config.toml
n_layer = 13
d_model = 128
n_experts = 40
experts_per_token = 6
d_expert = 80
d_shared_expert = 0
activation = "tanh_gelu"
moe_layers = [1, 2, 3, 4, 5, 6, 7, 8, 9, 10, 11, 12]
router_score = "sigmoid"
normalize_top_k = true
routed_scale = 2.5
balance_loss = 0.0138
balance_bias = false
router_noise = 0.1
init_std_router = 0.0293
lr_router = 0.00116
vocab_size = 2074
norm = "layernorm"
norm_eps = 1e-05
tie_embeddings = true
optimizer = "soap_variant"
lr = 0.00576
beta1 = 0.95
beta2 = 0.99
grad_clip = 0.5
batch_tokens = 65536
seq_len = 256
train_tokens = 402000000
steps = 6135
dataset = "wikipedia_en"
Below are experts of layer 7 (counted from 0) of a mixture-of-experts language model. Rows are named router (the router's row for the expert), down (a neuron's output weights, with its number) and show model dimensions 0-127. Each number is 128 + 24 x the weight over its row's rms, rounded and kept within 0 to 255. Numbers have three digits each.
After each expert's rows: a language model's description of what the expert responds to. This comes from a sample of Wikipedia text that the model never trained on.

# expert 4
router:097084132117141090149130111122129113150144109112110130155139126131068182127137112112133162150068147141131151110114086135137114099132119091121144085111087142147129120118180120094142129115209153091122148170124113123114115127134109145149135106147117142161130139121155099169167171157124121130149112140115145084113126111113100138147175145118104119136127089135102153148132120143109173129158
down7:101149087118104118153147104107148134131132132166130093126154169147124085135121139096154153120147087140179143116156058115162179130155097130145091129077178143114184114146129136124149129148105121154127119101151123115070119104116126151115128115094142121089120112142145167117112077123149120135116142120147114166100140098143130119135126119100137171101142120104144138163114107124121142099104
down8:146167091152128129089121120135163151134154125163111096154128079118110158094108160165154106137125182119147140069097109124087137140156137126174130104134085143103154143130138110107137123114110122122149138112171139119105135134110149134101126138108090159136169118152144089162143127119150141125092124125128069148083119138114115140082137093129160100123119091168152135167136137115135084123126
down9:116109099112126145160130107156140151148124127144153164133135160095098116145119177108105154129079159135119093168133131141150151152146145159118112112182104127140097088088128089129112103145195124099153141124124126139113121069170130104119106102176109115136130133128108109095156102149099145168138142094100130142123145118090121149086121139109128109124143150127170154111111144130091114084135
down10:120139105115121161170153138090137092151152134106086128133128159133184121152123124113118097146156134127141137130081092104142103124151116159142139106115154150146119113173153104115136127135077121114146132090103177161131160125106140116137084131138152097095148122191118137144130122137157104104194095119118102153113144114139120133158118125157145140120151161143134110058113104114122113115088
It responds to: Word-final plural -s and digits in tables, scores and infoboxes, such as caps, Time, UTC+4, track numbers, km.

# expert 13
router:101117136101084145130097170098128130148164128160161155140153142094092101146088160172105119085140135135105102129137148141143076122161140120130141133098139127135104130128074123112138092162125138101189115140101162147111158110147077133085141110132152139124109165153125089131150127121158104133166150091125118090134119133101164161102130137120109108139118174095112112121128102135149120112155
down0:130123164100081109113135133142131162159124075088161167114124150114147131130103096132146118167188130135147173136162151100098105156154133092140142100109145142127130142163133142129099099099137117097180121134082096107130124114131122124135143131134128106106139163113129166082123103141135125086109135157106119163118127085111138133121083141157113100112132126209127147118124160139133105123119
down1:143109101144148092174136197091119113102115127145139130132130085148161150153106123155142130119116117104072124090141107098105124121150138139102145125150124112148098183172119135133133147152122155123067175142111167153097134110120148142122147156133134111138174172084113162093124130107133142104101087141104137113117113141149154113142116107088119135121159133099090142107136112163129113100138
down2:094109118103082168119105130140119148119119111147101146165150141072135120136119164154099146126129159131162179164163147136124179134120129100144124139142146124165122106128140111139148167132164112150099130149116153144127107123112110145146088103148076113107130118130135187103171077115095119105087173126104130098147139100106125125127140103121141158125091126111121112102107138150094104181124
down3:145116130138148112126118149111107120135099105118124108166127153119113172186078163142096145144173155118127140114113108149097108132171126181107185139149192106110119105166148153107142124121126111133144100110145153117146126121108137160108148104125102183145153110138126141123093125085127113089166106119110132092124144112100154138099099120137149129113140129118094102121093178135141124111176
It responds to: Opening quote marks, brackets, == headings, single capital letters starting names, and the first byte of accented letters, as in Raphaël or façade.

# expert 31
router:160110114133114082144126116100138128144140159144127119127159173123088105147124125160090162096136130106149161076128134159128127144154136117113154105093158169110113141117084105099143129165122131137128149120117156110129161122119067129102173124098132104086127128146105166149109102150145145130187163120115080107096157143101120130109146131180107141125092099100133115130103133114143146133176
down2:110155145125105091112130149183091137148098126156107118127150097100143142134091105121085082103148082123103133150097139167142145141171102118133116135132128107155126112150159090094125113133139141116112128148114162111106088156126117108147153158082162120148145117152125143140153141118106165136137142126152127108129098169120148115194125113121099108115115126128113143099104076143153155199119
down3:097111145134125157114108133123090145090118138157114143149092132109131071075133131131089115096175155131135134134152109097144143129119080157108101115147169088125151141122110135150112131091132110152155135125143127136151122122114143138146055127139106131126125188140130150160146125092132098138154145169120084210098094141141106113153119144139149119126114110151113149094115131156130148141151
down4:148151158095120134116109097136126097119134094140125121137127137133169103152067119138114121085103146107158116100118169180088135143136138152097110159120131162119178128138102138185119111140116082129129117134144130087156175116097140115179130117129121127095154145115120136172163140114120122172100158113104134115149119111119095134110152151095107148156120120084144139122111111144135155161071
down5:146150130181125123101143180107161118155109148150124137125135138142083126121092112091103103144092127130113125128098093086113149100132145121106148118160164129130168135155101122123142129115112114187079143108131170119139126085132098091155124152120158146133143092178153129133084154113157137133123130068168108141107124128119107140119095142189146120132126127157118127105151136107119111082143
It responds to: Single letters or digits starting a name, abbreviation or number, often F, G, A, O, such as F in NFL, K in Karnik, 3 in 30.

# expert 2
router:151108134138112137094175102126123145129123161104098125145166141112127142122144098159168147146116135081178142101165110137136106058112126117128133159127135138169103131104154136139146108112155093131114158130099099092142117065161151129119147119140072150166097123106148158134146085141136123150121148150125138096115107149146127146117129115100072140115191128136130139126117132108113176148126
down5:098123131128145110118111118158083132108129119138102124129097107150146139151090140095142140121151131173128113145126120143140145135088151131141120110128145114115147152100136154168117193069135167174134111119132139121150072082148077150129089104096132136103139160120118108126149110120156123110165088121092091137104129149116116104109090125110178108127171124103180141121124136151149117133175
down6:118148129135103118059149105139120116157147153132060148120107135164119091125083115152126107098188107129151162158089109140109151106116139126099089123142151150124135108144132100120106104144131113140149137119115098129119130096154121113113170136150140144146143109120151153167151103071127165178152181139144133116122110132141080151107109112147130097137126144077117119122106135153146116168146
down7:100114149087163145175148140101124135131129135088134162177118115111166185150126118081124114098147139110125118127156155099097134173114124140132131137105151104117131137147170107134074111140139133139137098120138146123100118122137110117134104066091148159171105111144128078133154126098102147081094114132160092131137158103110107091106170151127132123104161102136108150149123163131115120144130
down8:097099179129084121138157121120120116138119131147138121104105151134147134117110110143093172120136177139085110077113140089170152098136135176106101106135153103114138105127136131160144088121122124126224115112190115163118156134147089139127138140133153110145150119122115110117132110119123163165119109105187113127134133116129124156136135095127119088111119163117141104114133113149116098149143
It responds to: Suffix pieces ending words like -ation, -ity, -ion, -ing, often infobox field names before colons, such as Region, Organisation, Synonyms.

# expert 28
router:137127132095171081141162118120129118124150109161144181139172136119093133157093109144117173099115118112154124062111140115138145101125117102141092120120101172177111180122136142181161098156142116148123121119101083137140133109172136128085165157143060129153123123129141118123144135125139120139137148138140117125112133129078119123130132111168104095121109148130135139151074112127106132121130
down1:148125154119128101116172099139107144126101122122130159139155136050144149131109099158133148119144098133109074107101155121119127137133156095148106139122112123096147101148103157168128129128156145150166105113143108130121138137086139155081154174135116160120170065131090103119108143107164171171159123122102139131110149104129135110083151098139147108109120157144119125164168141130144140116127
down2:103105104172125149129095121094133119089138146144181101143146152134176128175135099111124108137138125171086148146136133173112120136118103160106101101128153108101114120104117120141079167144128139132103144123148119123105140138145139119137083126136154153104134141074131133116104141116132144132156097179176147131105178132142106096150141141115096127092116102165115133142093103171171107113092
down3:097156142133126072117154172142106136120121081109145107091113133143152105133143111151130127121145145118169150150088129144188131125100140099162103152125129137160155087125103110159130140140143137136107141155139132163107135138112120119107133128126039095137114122111125171101162131125129108158113113185115150141143168105144091130124106115127157137131165101124106128122159118080074127106138
down4:153135097146142175146133139162138135175114100149119125100127159132132123121163156124127140122160065127137156154107134173149107116166138126067092113079151126101158130123167145144103144139127102137132136150105152149135106086141124130119124119114114170148082076159141102118125126125106114155091145122128105124145105165157114128124114127075115116166098094139129143120180098173113121106137
It responds to: Final syllables of place and personal names, often non-English, like Chandigar-h, -ur, -na, -ville, -ington, before a comma.

# expert 30
router:170156120111163077115084158119154139109132155107085137102155164109132132116124142142100122095108092099117100142098142126131099116097138131103110108139144129134098152138154099121150142122183095127118156128154136142127178119147138083144125144107130093163149119121134133151139141127141094142148122177117135124118170124098109158140126190122097099127090066137103175143117111131175129138128
down0:127133167139120156123125093115142150116133048103103169155140134152106164136141112096090167104144159133137159157140117154145092171145104145118149117110128105152128098110125117086139128104086126156121095104101118165117100183122175128131103116115160140129120114160103129167174098134096090131179097106117110117117137144112124134144125133140126126117135142119152163075141137144131090136130
down1:107146140137094118170166134132070135123097149121163130115137133134121155085125125182163097134121121138128098128121108145133105096110119116122117134101165094112148126114149121146128117112112141205114124103159117134151105116125093148131123160128190154093076148123164124142124096149103094191140146124105112142099118121159087116150140103081151146132138159146152089119114131146122158140122
down2:108147135105134116144152152161132130122133087156087095143149181134136111135139139169113132174138145118120105099096098136134117087128080131139116148132151172155148108138110103127165139132115104154132159133152117100115119135117139105141118100132079117058116108172148135090103159080156106092154109163162161111127120150187136135136132104112097129133114140158123096157131127139094133092112
down3:130095074112087141153145132151139129169124096122139139164116166084162110103163096104108138131090123116184077153146116139132144127074122111135136128095115138146141126162138151134135127136134087167131101123159110109140116165121147135148112135150108135081128133176092125152143168153130133187092155077103079139134112140111129145117160140110113121104108150113144126094131133119118127155136
It responds to: Pieces following an initial letter inside words, like E-st, G-ap, P-et, plus capital initials like T and B opening names.

# expert 17
router:116143111132127053108089112126130112118154122135101147190119173116098106169124152138136148087124130127145145101114123132130130133154085102137132134108131151152127131125135123108157082115146076125092129129127146044146158119139138128120113118137131172119161178114110123127159137131144120134146126117099123112137115127119188132131123138082125135178162141116137128145138068088144115168128
down5:122103175126155178094077134122115098128100171162156096137105145095136153172133129099154149149106170134086142115085091114147115170139145135159100131136132076126109158119120122135145128127140139109107133146127125098124201137124109155127130143109163143163143165117157145121094111121150114151112116134150149123081110108140132121097083078156139114106127131109122140097115141161123127141096
down6:180144164076118113114134103136099112119128127075109115116149081132137102182123136160131140173154138176167114155140139176118150123098116133142128128133145140170098147116115131136109077121108104117156122092121156138139119113160102140132102122099144107115121097105104148145188138124132112089163159104116144143109104097149100145131131158142124126157155127153121115083129154116093150140084
down7:148124110113103151114075105114149123109148142109110145147121126171139110089126143146126106131122092106109166101130139173150173130148132109169125116138111114129129114093116135165086150144133125125092114154141107130136127115062141134131165176115203155144122145151110100164134119153114138132128121133120112102145130141139082131164120161117091098127141056089125125163131110102155105092122
down8:113114140109109103167149152125146091115130163118173125145120124157131134110108134098074077092128122127141150168140080121100155160156111139103134131102115117136114130109097142084171145136149153082139141123138126167142141157146067091135160167089153148112121146120098108128169128151113135113131110124114134082141130160144117135129115167170141098128123137123104132157163119100148118090080
It responds to: Line breaks after sentences, headings and table rows, plus pieces inside foreign or proper names, such as G-es-chichte or S-ales-ian.

# expert 19
router:103145106131122115118113106115134105130170137146100189157152137117127072162102135177146158092145114152159130111132153120121142109126094116101123115117107145143106116138091095184156143191128149120128135130153119123121123119144109103090143123124107127086121158106124086123119163133087126122123161115102112143139121113149186098135099135127126163135123158124144143129151065102168091170136
down5:121141151171112119157127108200144116151137146143178113080140082123134115114078133151134139115136078120140151117100112128118117133139108158177125137094133103126174142125139129113096130118094158155144134134107173085115135122093165115143090106114133111141115100173114145168101107119113115124110143138151096146130126147142152120120108171129117112136109147097136145142122136152102109103208
down6:156126115128148068119139168197115141134116151124127145127107110118075099144105154129083122128102088089135128128131132119111110106119129130129121143158103117135148178189133193114156079151122104099128097141123091139117144121115131180140090121141140123125131090141141142112140114103124110132135163150127127120146104123094164145141125081124184125140134156149180136118099157125125098134127
down7:146084146171142126124161118123168105125156151143106125133092135122114141152111109126134126149126102139139136110130137138088128148148135154101122130129179124097130084112132142158103116103166112132191137095109152112148116129114141139162116136145143148158144119122130126126151153130131171133126118132101157135096065123137099168125078121050148082155141128118082150140090141154071143157115
down8:137130118122155098153107129126125121126140104131126122148088162085117118121173105131083174120107072113101086132122168156142112119092129118134100112120131142145158144127079171170148135107147088133113113111136129130148109148138147144087108153107122130156167092125110086124090143167117133164126103179148131127140120100132134123123172133106112150113204180137135135104154111143126136115101
It responds to: Line breaks, table pipes and heading endings, plus inner pieces of names, such as the l in Karl or Carol.

# expert 16
router:117127090122142124150135145113129116126125162132115129147123146108109120132117164163118113115131081158139147103109096148169098134102113146077161152125138192165141122115120115105122113172163162124132127077120102115136113150160109105140139117123133167145112155150160111130132142115136068120119124092111136108128116114100119195104175135117149167154119067178085137103142107103139136133123
down1:128109134147110110147132110138110146116127137155083147123159144107122164153134147121103128120131069164100086144133169145188153079154111095112104129116129093154137165127138126154122118134143154087124113109153125116146144160087119134149119137149100157151140105136125165106159154157119102123125168152097138140129116114173077094149153087132109109121176125084144075144084123120142128125115
down2:147054130113137148115153160112111129131100164139113116090107136125100084141130141155143165128147108158154140124163147110133136134147135072128114140129151098060125138104128081172116122135149153118083102137150076119109145106149131136118128118083169117107104119116131147145158163116107134110122148102148142117127092152154112113139135144128113173105130128150146137122188117137119131101067
down3:089176087150150130147155113135129163114109138147131151117112129178140085121121155140120129141140092122137137103117103138133097132100105152128157152137112083114115131144125124105124145148135103164137149089146132164170150151130163136166105119149141133142144102172085090105131068119151177141058100124089141135135109145120139129115080140126133111092121125114165149114145162091123129151161
down4:122155116148121131103138094103067141115143125136123117111122105136109152167115169085164131151149141093117112108142156167073133110132144115178135118108106115122146139133115130111082120100148152100122111109117115119154111123151151071102124145119124129164141121101133141107090084121172169142141107140172120151106146116142138115135169154113141054145144110156190107139147134107140117140112
It responds to: Row-ending pipes and separator rows in election and chart tables, plus Latinate word stems like cont, comp, ass-oci-ated.

# expert 10
router:148147113109087103140106155096157129140125161159142142112136134105077086142096114134150191159137086138160121161137150125133134148120132157106119140112145147148111127141102132114123110160149133119114156093121097112102156103140094163129105111110155189113146127133143133126123107139154093113151192124091130091094131100132162131108101160125109141151132068110107133121133141075173132143118
down1:128151136121121126088111156123143103127133112098146108136144122142111083156129113117100155114168160102117124140125107123119112129138148138166127120108117138124122127176147123113101189111128121175114119123089160112164103108103134098143109096132181168127108141157116139102063145113125110121109110138146121138184108114078128140110140154186120135125146151172114147142109158068130173101160
down2:128134145095143171106143123135112139132122115134125153104159154156174115118082135122155157151088164169171114126140123091174145157134130145091106127167110106157139102163100130108115137139124147145123116101094131145126106102078105101159126140075144107145128088130057109134123104139138144124156152147114151110148169124097128113136120150101100115080139146109174148119122155103153147141105
down3:139138117148127124144088108118155100157127097140129120119133142075121131125116125091138159132121089136110162153093186131147155142126139120132120129111162170127122114154109103129138070090115137159174166128108083147114149173137109127177141127173103143114097117165118143153150106089175167154146118137132091093142120142108163098134095085127121123123149140070132121132120125134136145100135
down4:127117107098115151166105127155111111156134120115185130132103162132122114156103128112110134143121112122149111135081134137089131122159138116150157099124125109130157061095097145126114147085100135134178143142118063121121121120107110140127163156141084142144127111143147109157136169088181098175131134127116110146150186137124119128141115094111155131127162138119152103145176154096118131090124
It responds to: First pieces of words and names after a space, especially prefixes like re, pro, con, un, De, and Gr-and in table titles.

# expert 1
router:109127104175150137121160153125137135135143158115118104134122118109098124122176119123156140099129107119131132119153107122148124094119094101138171146136138148172153152133113120093144137134161157124127097130143088135135093121141160079098139132150061128144081183158134118126152127126080136145140116120079081130074150137110098177150110151124125160105126170133099107162126127134162162125117
down5:080188163132105119104120123146146121103106141138119150109104141101181135133109110118126141170138111151148129116127099172148139125105141144150113152138146152139142091136124134165113107091104079096120194118115130099126131107119125171112100101118155168112115111120103166152131140142128151192122098139141127106121122144157130080080154104092090107160141152107163125123134122112093105116125
down6:147153140107093145111100153146134082089131144106122128142084108107091087132131127120121074120142111123133119148090110160086139087119139129132133132164164115149121129148130135130142137118079097112146132129129158161136088150144095119127149143144152100135123138128142140090105123132133111152180123121102104143112107121109146139164196103137186158141127141146120145132093162059126097171136
down7:123092125152117150111154183131156149127140119085134153182160114118136117107137105125115139138117149133105139157124137085151117113133137140141106115129123110154153124143165108145161109121110102124121136143132091117125128155129088112107128065154110167156112102167140096119158091129120154120115170170154189110117092120132127127183098093159146119115150155118059105120125113114146104160110
down8:140125143118101134130121109140134120166106125142104167172111164119129099109138147167130074111135140126111170097081123144147131123152124125109145106100123107053105132131124106141174111112143095128130100145134153122197159120102118166143117126134120127104153142104144146092145105158111111121155115102178144161137118152117162130121109154103103152109099081100117118132140164158172116169150
It responds to: Word-final suffixes like -ical, -able, -ional, -ular, -ated, plus linking words such as of, and, such, including, known.

# expert 6
router:157126112119052102130114126124116139116123126114086150105135138120098116102187151141150120143097095111157126146110132158158110137145128112098104088123148093142094119085150113137142124142138157145136209132134104122141138117154104064119151112123151095117145097083135159170119142161151133150170138147099116146113140126096115157159140155123108124147141114120136127090135156132155117149086
down0:121114058149146122150121098155118133129116165146145110075132094117156112131152123153115133127082146133125166163158118134130101112204116139171126112146133100089115135143150115107125142102106118132178132099088150147086103097134097116130148124128150131076131157122142110082132150170131124131113134129114129089126145154153143110154146099113119130112082137146158131141152101148178167130134
down1:111126106122134106137158153161168144124152134142142176135123108156134123144092061149133147146158138148117146159113121131141146095145086100102158109174102130081125151139115110111110063165107141105109091136114163137131106134144088097124138104159093114133160113089116101089188124122140132124105097081128134172122121124139096143134127133148123130150148120157157116141114142151120150151170
down2:132120085146066114135135126170140141163158128135143119147108120124138107165159074160102138107136150167166122147107119133144100127120116208113142138119109125120089126115142139154166106108164113134096177124112115120100185125115158112096093146151127141104108112141104185122160135114121111112124115136143116075124143133109092104114147181162142150128115108119145128116129119147141106094124
down3:130153118168128157102132147175156127122112137116140105149144207143121133110144134143145135105104115123154150095156122145132125146105101117135131148094132113115125123104120129149113091139158150124146106108161171110169136096107137129165089142120078154091128133179082156127176090157130112066140134136094107108088139069111140133111113126149168136104157120118117138093110144113148123122133
It responds to: Single consonant or short pieces inside names and words, often before endings like -er, -ed, such as besie-g-ed, Reg-g-ie, Wie-b-ke.

# expert 38
router:145073113140126114129107110122136110152116138109065170113134140105140156139109132131112129129115129106128081113108163169112125123102145128137115112133121123117145189110124080099132150121147141146156164108109153097126131130159145098101180140139103126116143152152147155170149165159111138135147118102130068118105148170097153159101163114134083081144110093105093119140143087093120126125138
down1:149130102095144081133131082129150149156140181122141175130148095143149158117118132120171112131130099119090157143160131099124156110097135156164138109097130111102111108105104165161167182083085179153092149141124129099120093112129115141104129125135127153137110098112125127139082105155107132123087105120150114164150144124118097119132105121146135098162107099125160110148147137122148143101159
down2:167097120114111133134135187126124159127066133156138142094134127147202124091147131102147137108137142083106138131116153149143117155167115137103089073141129126141124115150095106135128129153092108133141139135116178136130126098144107132107151127123147099151118111151177114136117125132185145143126135123147075090111157126162064135111119101132099116139121129137137119179116091138141133144108
down3:122126125119092138091152139120085168092124144132126143123137081122142106137135137200139098141104164178139211097098162130156149075119118136125134136153123137136114088155102118105109138162150104141112168114135100128106133116163107157134128133120096149153135112128152162113128111171133099178093136120107126138132153107110124131156134120131130169101097136115104110142152125113129118114075
down4:065090126154130133125092135150143154133148136109124103099169132125104126161120121121129158098130116102112133158111054126157124118121118116148107132143102138121145137139113214157145144140127161102117121105119134124156121092100131168151105135134106142194151094124145098132127112145129131127106134140139146140090136141193115094106154113103133115082150096139122130122160147098154131140081
It responds to: Leading digits of numbers and single capital letters starting words after a space, dash or heading mark, like 2001–p-resent, ==E-arly.

# expert 27
router:113129128102169105107169133129129134119132139111141161094153112109083157136128106105153130104112108125157113120126121179184131116118141090118088144098133123139120154093112147131092122146142129113134135150051105137179121123175095135135165120107073158144127126140137099171150104111109129140158137144138123111138153123120127110190164126154103120113164146156137146105098113074118106139145
down0:144129150139131151119146111151064128122103176116150102160100087126134129135168103107134135124094154134154112119156088149170132114158109128126133150124112135100126138140128106139120132119174096123106149125138121080165087127099089154141125121149132144124143158167138134110097111134110158129069147064145128156078119101116122114141128103167100103164088169132140140120103132106151141147173
down1:106162101119140125110153159072069150176131074147144106136125133144109150130147143117115135118103118149171154158116129107103172089156105104139130148117089152139119139130147164126142124096099099130130133100107082138133110140130096152130122154119142146125069152125102078108114121146136153168119111163145115091137169124161164126076091147125131086117111155130143149148121119128108131120155
down2:135154112139132178128164132158134078130172124136096079129125113108157095120124152116119172145141111109157155113129133120092129074121150131137116104093147084112166136156120112148131124143107130124147090129122147156137117122104151119135081111088147147163131166096088152143140166169142152127140134145124155106116118083164121128108124069085151169151125103097125109107091128148116136158137
down3:095152108139112134160120131172102148142116131154099069135134126146175128133125140114101133074125116095128125088105121164113130131120118155111132116125086146116128155150117151143172137116125103155145127111092169120102159126122050148136163126153162132116111142160139152112111112132121189102116145167151130068163139130115127110102163164113112141125136121133148116145140120189106118114097
It responds to: Final pieces completing words and place or personal names, such as ast in Belfast, ton, son, ley, ial, ese, plus States, League.

# expert 5
router:142142093075102146124109138104139138130130128138103126149127112113126106104169082127170147122110124116094195122152101129125140139105091145133146113120120126117124154099098121143140092138082124152178152127080134122122119136107118098111186091132108144105128120117145145151150145174077169148122145137132116144087136163163150156140099107142105136160149102094107128193131154145132158132124
down1:129136125138113154120142168136153155163118152115126149135167137146139062135155100152107151122067092122119123120160147129166119104120140130179126118120126076099146112110107082134150096149125106139132127101148105154134102145175147146146123111148125149136115162144132105089126085173146061124128123115120114085167145146131085135148115118127154111090124103150128117148165106152130164099109
down2:100103108151117134149109136127163150119126147148120094112142119126111106168104117180089109104128101152146153165127161141131122138103134096110128153093091140130147130107133122093104148142096140130156098124132134160129188177141142123131087179195163137103154127151122170128113145128092114147157098093095162141135120103105149097182115140109126113123133125139081130089129140161128125125148
down3:108124178118159104126108137138142132149123091127119113135082125153104133161139108123123123167153140117143127141058150140144119138122143142183171118154130146128127139121137089153106098151118136160115166173109110148090167124140086085138088066135160142156097071121136122148144123121097114103107120139150098095186091115123124128070106125118128139128159135122130127114131140125108133127154
down4:130135095121146145142148118106179127126100120156129153127126132132132154122038144159140112131131071154094143114145142103148144151142103093091163071130114123116157138128070131119098162177086144123143131131131128131104123143107173142116126125149134129101143165127087161100123131142085143143131121086136130130115099125143151133125136143168155102150116162117141113140097184118096116134102
It responds to: Second fragments right after a word's opening letters, as in h-or-se, hom-om-orphism, sy-m-metric, plus words like he, or, and, com, pro.

# expert 36
router:162157125116146127114156120134121091111160160124124119124152143109127134153110168147124189128101141103114135065136108187160145086163098120113125176094146133121128121091119170093151114102122125110157125173124099089116136117130118132160151124144090104117117087105151174135145120109081148138165160116138131119090137092127150126120119117115092134161127153140160120127123125082137110103095
down0:107109138145106132107178126100155126122115120103127100126113105085149177113154122122149143132117143130148114112135153103150186155106154109159160127149117105123112153119142116156100151124127133151117131139095096121153139098123158135076105183120144148188141117123095101146092177098103126168092104112162167096116130118126136093124111178161111124154105143080119160148128146122117108126110
down1:130129130100159099136094115111087130106098135152109122116128093120147140134104147133165139127076117112146123090138132156091139173149148144106159117138145127113115081096098150176132102132105139108126138101119133135104155135155141152138190142159138090133185133122113142136130078111143095139182106166102148180115171112146121128112134103108124147135099092132151159154102151104125135112167
down2:149096122113135117128159137125107111155104122157139079158110118134146091103072087115149125100084117153113168151126144147130147182124114116078131115142122162135138145111103111108136161143132089155196157102134158122126123145113156136164150115131107138130113147144132088102144125144131153074128130153093130117116100168136108137135133158162128178103108144118162143149078157108126119114092
down3:121113131162139135140134080105139112132117129125110098141094113117100126134108164155151135154139147089131138156146149162091134140108141156130101099140136138133165110159102145150113128146102125080138099147107076102093173138112088104155097135146171143096138155119116106158169141160084086138171107119153122104126121158133123106160156146114130110117119172149134115120139157092106090174085
It responds to: Final suffixes and sentence-ending periods, such as -er, -y, -ory, -ence, Ship-y-ard, goaltend-er, plus closing punctuation like ). and ."

# expert 3
router:109145156100114151144111105089163081198152130104130165180121121115093071129094147144151158106130124148091134154154138123140094116103128108108150161101088127104118153148154094111140117134143133117156140117171124120127142120153146139097108112125122145126094088138116111099138139132153091106159126106120139115123095153113122121122124153109137168114116122119095181166105132153155174175140
down0:131164118146131166105146114129116116141128118150140157117126162144115145114119160119098122109090102104089129095107146158119150129148190156092135133193140107112136124139105106101147129128143120171136150139128123129104162166137079077119107142137154108139111128183127128093077135111097127153137136176131142145147146123132135137153111171118086127076108143109069121127134108164135088151139
down1:166118104137099114144141108168128183124171141130136066118177123103116122144126113128128086138135129054121154108121166137094098153106108118144137132182124135131107158102145156128151138123142112127088159147150170116130145131145121111112094137126093095101116118106131126150133144141135107114116103171137165149158121113149119157144132111133063117102172149151109114103136128081108104097126
down2:114151095132132154097120158143130133134154085076172129139141104185148100110133110106143140103122130092127080146107111100145135164112122118134109170133159135116080147129145152219118100137134137156145117108105114128132165115144141163122133101094086117109126117142131103109122115149159139103086115140134140139143125128130158100146126131138114087159146143067175152140101126158121118110143
down3:109148144154151141113157118168141155144136120134126101107110117128088122092079135113073162123072146147153165138082155128121097139144110156091145162132083111162125106156131149112146114123140122149131125110146115083143140154165136140103112164138121155088098114089137146088128145160132116113177121110093128116134149163086125134076106130121142138123137125175109134169130151120144114085137
It responds to: Opening pieces of longer words, often Latin prefixes like pro, con, ex, an, in, as in Exhibitions, extratropical, contemporary.

# expert 29
router:141099124057137138180110130096198114127185120135128136126186157113147142126114134140132132130119136146102089117116108144112117103116101170112127116109109127110105131130138119140114126112141105139124138114100112147142161111132104119114134160097140095133108175194140142162115133168151101114135145129103125166141136143085137105148195133095142107110152094107127129142112155137096140170098
down0:103138135112092134125166162112110141135135164085147140106126136167108154123115138099146129118113210135127134183126166126127129100174120151140136148137130112132146140181101107119153133142161113095139101108136127160159114156126083135147167112097133087142140170120118099059144085135122127137091121135112122115090139150127108157110135137144122116139092120115142132130158095101092112083102
down1:121107148110105164127093117117131123110127173112137134160176136135151144143141123130106127150137094172093116081133108133160150112145099144099124059109152114125150115136129142106144144081083120137136137152128139124174128144085149106099095151123171137145123111136114098138102163155121102106136063126111102112171108115150158140213139136143130123136155114128114141130129095115111124147099
down2:166112158144138119123173124104115141079105113123129111138110183119141095130117119101134140141146114125129123076111120133119119160088172147105153120133111168136126116109128115131150118172147132144152126139122175199102092150142089132145132099138106120164094144120100123161104120118114137089111124180075154101147155132116113118133138135092150138133150137124124157115152123079134156087186
down3:092164120148121146094141119121151135160137159054122114165123124156140174141138158108103112136104150107115112182111161118157094132137138143123096123140098131136099102127109143075134134107056110168113134133110104157194117144141128131173142136105108127107144120108124118133121114143119146172152129096141153135171082093110132115118136123100139098137155091114139151137143111138106154103122
It responds to: Pieces like ch, j, k, z, Sh and Sw, often in foreign names and words, as in Man-ch-uria, Messers-ch-mitt, pro-j-ections.

# expert 32
router:106124127097116121098094127105090119141134136145123153137182113125133158148135132145107156121125141112152096093126166148144108096109118075105110163099144150128104180146099109157142084113152142118165096102124138138100100117150086146106164114170130132142103177154115152144145110141129139156151199145135090098142125133110165138132157152102105103112084143112128135115129114113134167122170
down0:121129156129165116114099140099159144126180141110107133149135124168191137150114156136138124072149123146143108115113065065120125111134104084112122109113133134138127138147135192129132121134109118105132109154133105103091138165128082140143144102144136153145123110201096131131143120131136146134111136128119151159123150120164123137083174122158101132141142137108120098112136117103103086100165
down1:106137147130137113131087132148109115130133113126167105090145104147127113158170145132121143139140149153124067094101151124167126129109116119126157176120114142154122130077084132194150129080106135150137113152119126148142121165157109075105149079111126106128119159139105147105113095119155155135145144095118089151162132104144109144106150131090139129123098162127145132098136129119105198149127
down2:111159108156137120119137172154105139101111115109138124075101130104137120145093130122135102122112101112173088143172121123122115141131138120118124174115118117135102098160114141166086109163149135100155155135135095126140112155095142138152142146109127123139090116102090104132175184128136147153121108129103128143092151131089155185109129153081152160118153113157167089107132127164106082119117
down3:093117074151113174126144103140141158130132100110118135103131130108138127125131112136123127118136103096125136119144147103115175111137125087116169191147104115091143111139110144184172119118125124058122125112106150125077140143156111182120156113125094126124116167154131137086132151139137094095084126169117135134121093114120140136173137136156146144110151151097159142112147104114153161105117
It responds to: Capital letters inside acronyms and abbreviations (UNICEF, CDU, CCP), opening parentheses before them, and == section heading markers.

# expert 26
router:156131123126143104109177098108127122103170149120155148121142139108111114161127110138099157104121128124106105046105109150113143099126059144123164153098085149136145130113123165120125091102134093133157132131111094100159135114107137139131152160111105176188100123161146123153151149117128114152120114129144105136110133124105112157123103125149116083152190156161128143151107117127116120146107
down0:130118144118116140127146110163109095125144116099093148113158114145110133128112100124163142128153105130168135150124141099131082159128146107147101107077146113135159137139101077168146121167120178122096165167140110147103127067109127112104147139127134119112129110124128133084143094117139126167123101124082106083094123137132114133098163147137132177115087135112160127149174109120184140141156
down1:101140115106106107122105131149134105150141169103134147138088140115112127111158095119147124128158118114179076156139145164081156100131160121150127156106150113143129108154154113136128153136111153168119155090126125122144147133113163086126147172090109167138152123100089136107099123095142107113096164111175115123137147106105124098137184115092096179154155125143076112114143135117105141129119
down2:143131084104091166154138124117106123115149138147161109144072135099139114113119148152146116121138112148099169121135101148107108144106128114175123153115111112098109105109145164118135157104154113133160105117149093130125182184138124118146167134106145115102082145152106121126115137110113163082138143086132131142091106143171130194121127122150167146101106119133123098082115170123142123167137
down3:144119097111116157132116119150142164119137150139139131105137133172125090168106137147117099096109182175095119139131123127133128139142125120147073129135153129083118114094082106135119170099146141119132091140162095136107131086104105147139116166178133077172137194149112079143132118137133107097131143142124141101118097161154131128122146116145130157127134133153108136174089122130134087152119
It responds to: Final word pieces like -s, -es, -ities, -ents, closing parentheses and last digits, as in bas-is, town-s, 171-4-).